From a checkpoint of a small mixture-of-experts model trained on Wikipedia.
Size: 10 layers, width 224, vocabulary 4096, 23.3M parameters.
Experts: 80 experts in each of 5 layers, 64 clamped SwiGLU neurons an expert, 4 picks a token, a softmax router.
Below are experts of layer 4 (counted from 0) of a mixture-of-experts language model. Rows are named router (the router's row for the expert), gate (a neuron's input weights, with its number), up (a neuron's input weights, with its number), down (a neuron's output weights, with its number) and show model dimensions 112-223. Each number is 500 + 40 x the weight over its row's rms, rounded and kept within 0 to 999. Numbers have three digits each.
After each expert's rows: "mostly gets" lists some tokens that are sent to it at least half of the time; "comes before" lists some tokens at least twice as common just after its tokens as in all text. This comes from a sample of Wikipedia text that the model never trained on. Tokens count by the router's weight.

# expert 26
router:505496472525479472491519468509515505510500539467549501484501490520538471432537506486499540516476495536488527576482476463498513551480417490466500400456500569496527488521480548453430494418494527521505480527492480490522533549428359502505545611504556495498498573490539464450431444500536497479510471471510503518476508467408517473558503512528
gate4:508541447513483484527508512537496511507514559480549439514547502504554479517454430497487529556443460521472580447511560452499467533472458476503494454465545527542501603487544481487481513537580537499519534570506419484489532535495464476474577548534539494544471527483499512508478559489480492542498520568512388483546481433437573493425480489527
up4:479498481467482411477522458532494509495506459484454449487539473440541584448420510452474509507467469582493516530525502493498451547526494562553538494553526492490509507443450471432485431474457532504461521542510527524499537539536550503497480456505565505543516440517527447451496468477439466517535443517545524530486496484502527479466522556528
down4:491465569554477460545514503528582515505533487479532516500431477502541519516464399509542471460494577489555465524452467562497459454404488504527518500549500526568581476504460497505502528479514450509496507481501481552525531411543512448534551544521581517481529449528473555406479614480490450524530494568553516576512516517459507459509495520527
mostly gets: " between", " es", " gr", " bi", " both", "les"
comes before: "0", "–", ".", "5", "8", "6"

# expert 19
router:497507462498571513535485525396474503491541515471522480555470522492511487503460494426708518468506554452464508520460489526501457566556548466502511408529487544494514501518510524330500527499470492484528522470542465490490504477515446591495487562501548494528499522448517499529485545524576449504468468509526519497526585554466449488497502474484
gate0:460474490518534538555490514488484482459488496499531438443480498584583449562412498435486544529474487517545444539475536528493515510506468460401533440468471442457548574532512479483546480490450508565492519480496544464513472367624468480467485490484508476494478548500514545504504560475505467441472514458480517524461467470451503458399587476549
up0:540557495459470478502490437473487530446529557536478535475450539452467550494499534445522532485466539503487526461526513558497465506469528508560547496506519484476480437478433463496483512536471438483444468432466516579531481576494494506531515558441511483522532543560582493523485533442559535483592443535507567411554490530525486472501631513477
down0:520389455524481476440499538437531511519528546462560566535520514547481524494427498409503513457470535474514512479511449516586486514517562521460447502492415511474494472539579473482512513548519516506511541485520499519504536548483504557433536479509472534574526462466539536467427558491576535473520460513518583505469506469425500472469530514489
mostly gets: " and", " &", " World", " but", " world", "idae"
comes before: "1", "2", "3", "4", "6", "5"

# expert 58
router:512510366456488510492510471430482531507585461530518509561497523542503482482519509527576572561556572470513466399533512521494420566451495454559501476569501474494545499478497484575456570495512488490504503474548523472544475505491592478464480379512516492478566513480510508489496490446515396497499480450497451542501486524502497491491509492516
gate4:580547526528442507565500493481560538501480451507536473496495515565633506519521517476571485465465574465496551462547430454498513566459438493505532507494505490530610542503518479482499496539495495446582470506469501502503480421484547525488558447454516525507501536413529453554511527418498494548500514497421479466550474578430524520447461511543
up4:467567477522446482545445493421489542552532481490507540568446475453501510490454497478476491528509469509523454462548426431493512554492475506531496452562522522459475493375515533505523485504455540474442439498572550556512533508577556493564445464577484496512496475475519515463478521495467491576484491443516466539448475533475562489518492494529
down4:537453546531526478489476431465568496502448491548502534529483461531505439551523504501564471465502547462477460521531511482486436503449494506487501481502562542495601436535579580531476478507472452481475441508496485537596518447517526451490485497566569458524513528525418518484449517543506503521521494551560594519494454500474485563473464553476
mostly gets: "eball", "ansas", "shire", "istan", "wood", " Carolina"
comes before: ",", " |", ".", ")", " (", " and"

# expert 40
router:462485587516524474530504615571509511513556520464509521520492563527436481584486500555488511487523550504509476544436527510488483397511552482441509442501559529507343551483519495463527495491504537534513511472491489515513492474467578490544467537484504498507476552538473510527481486468514516552512499500490543517514617487492530480544550514476
gate63:478503446486513465529507520515490521527477517523529414498528471529523524455460501515496528472607550498549549489466488473409421531512528543467554537531516479494475508449532463421550481570507490536496471449445468514485527486506529524478571492496515463527499536518466521574498491456539489517535478515530600531464461501519499479497513490456
up63:461517560435527504566550490430498522492514475480494473457547489414564470495502497623518510467539451471478477463503513569587519499460477455514477470478484542529525509419557535533466482516484525464486480497520457465518493546451429460484477508393530575566470607497419520533518474470470493534469519541563462507498563492515513474564546494500
down63:489417510481452499434512501547459463493507556477571546554560532456535502513435476508574468479545514545545529553521423527606500439489506553461494560456497542531506550432460535505522556504547528487518567489372479542481470499521480559540455547545580472515507461510543530469541522553468487455474476529533440436528511516545462518476485518480
mostly gets: " John", " d", " played", " made", " D", " organ"
comes before: " |", ";", " by", "a", ":", "ies"

# expert 21
router:513482562464545503490506564516460505491477489561502484555493490478494475477497498540556534483497598527552470511501517541496488489546470531453527381527519552466376465461531463503527483498436539501522496504478484509524451532544581600422518491473506566526614536498489485504647465481523535439447498476443490475506543496481496469484519461503
gate0:502503504515447480419509473447391512491459555532448438498433531477505479507466559495537516545526542534556473507487565459478560458553443526493505484477549496441518514571438488529573538466493570576522481540431513454522519461511491496459504514585473532534474576540537491525548552431489520486559496528542487535537453562497491462480567514508
up0:555540510476515507527506495468476533431464498537463516487453463422535574425478504450525471506525518508492593465536511471526529495510548514553448457586520521484565482499503471455465553502514403503513464506465541496532597581472488472591519540437520492533509523466593538483457495539511466532531514468501487514590403536439455540511548500485
down0:524402420522515489456489539469515504540482506490523507548481577510422543500455513501509478512482490449480577435570476488474498544543557442456444490518444516549504515478529456569515563552479537529515492489552529461545492437474553429493451473521450515500513454428481541523465417503563510514488526502515538482462477515469526517515595497532
mostly gets: " became", "ference", " appointed", "!", "artment", "ili"
comes before: " to", " of", ",", " in", " by", " and"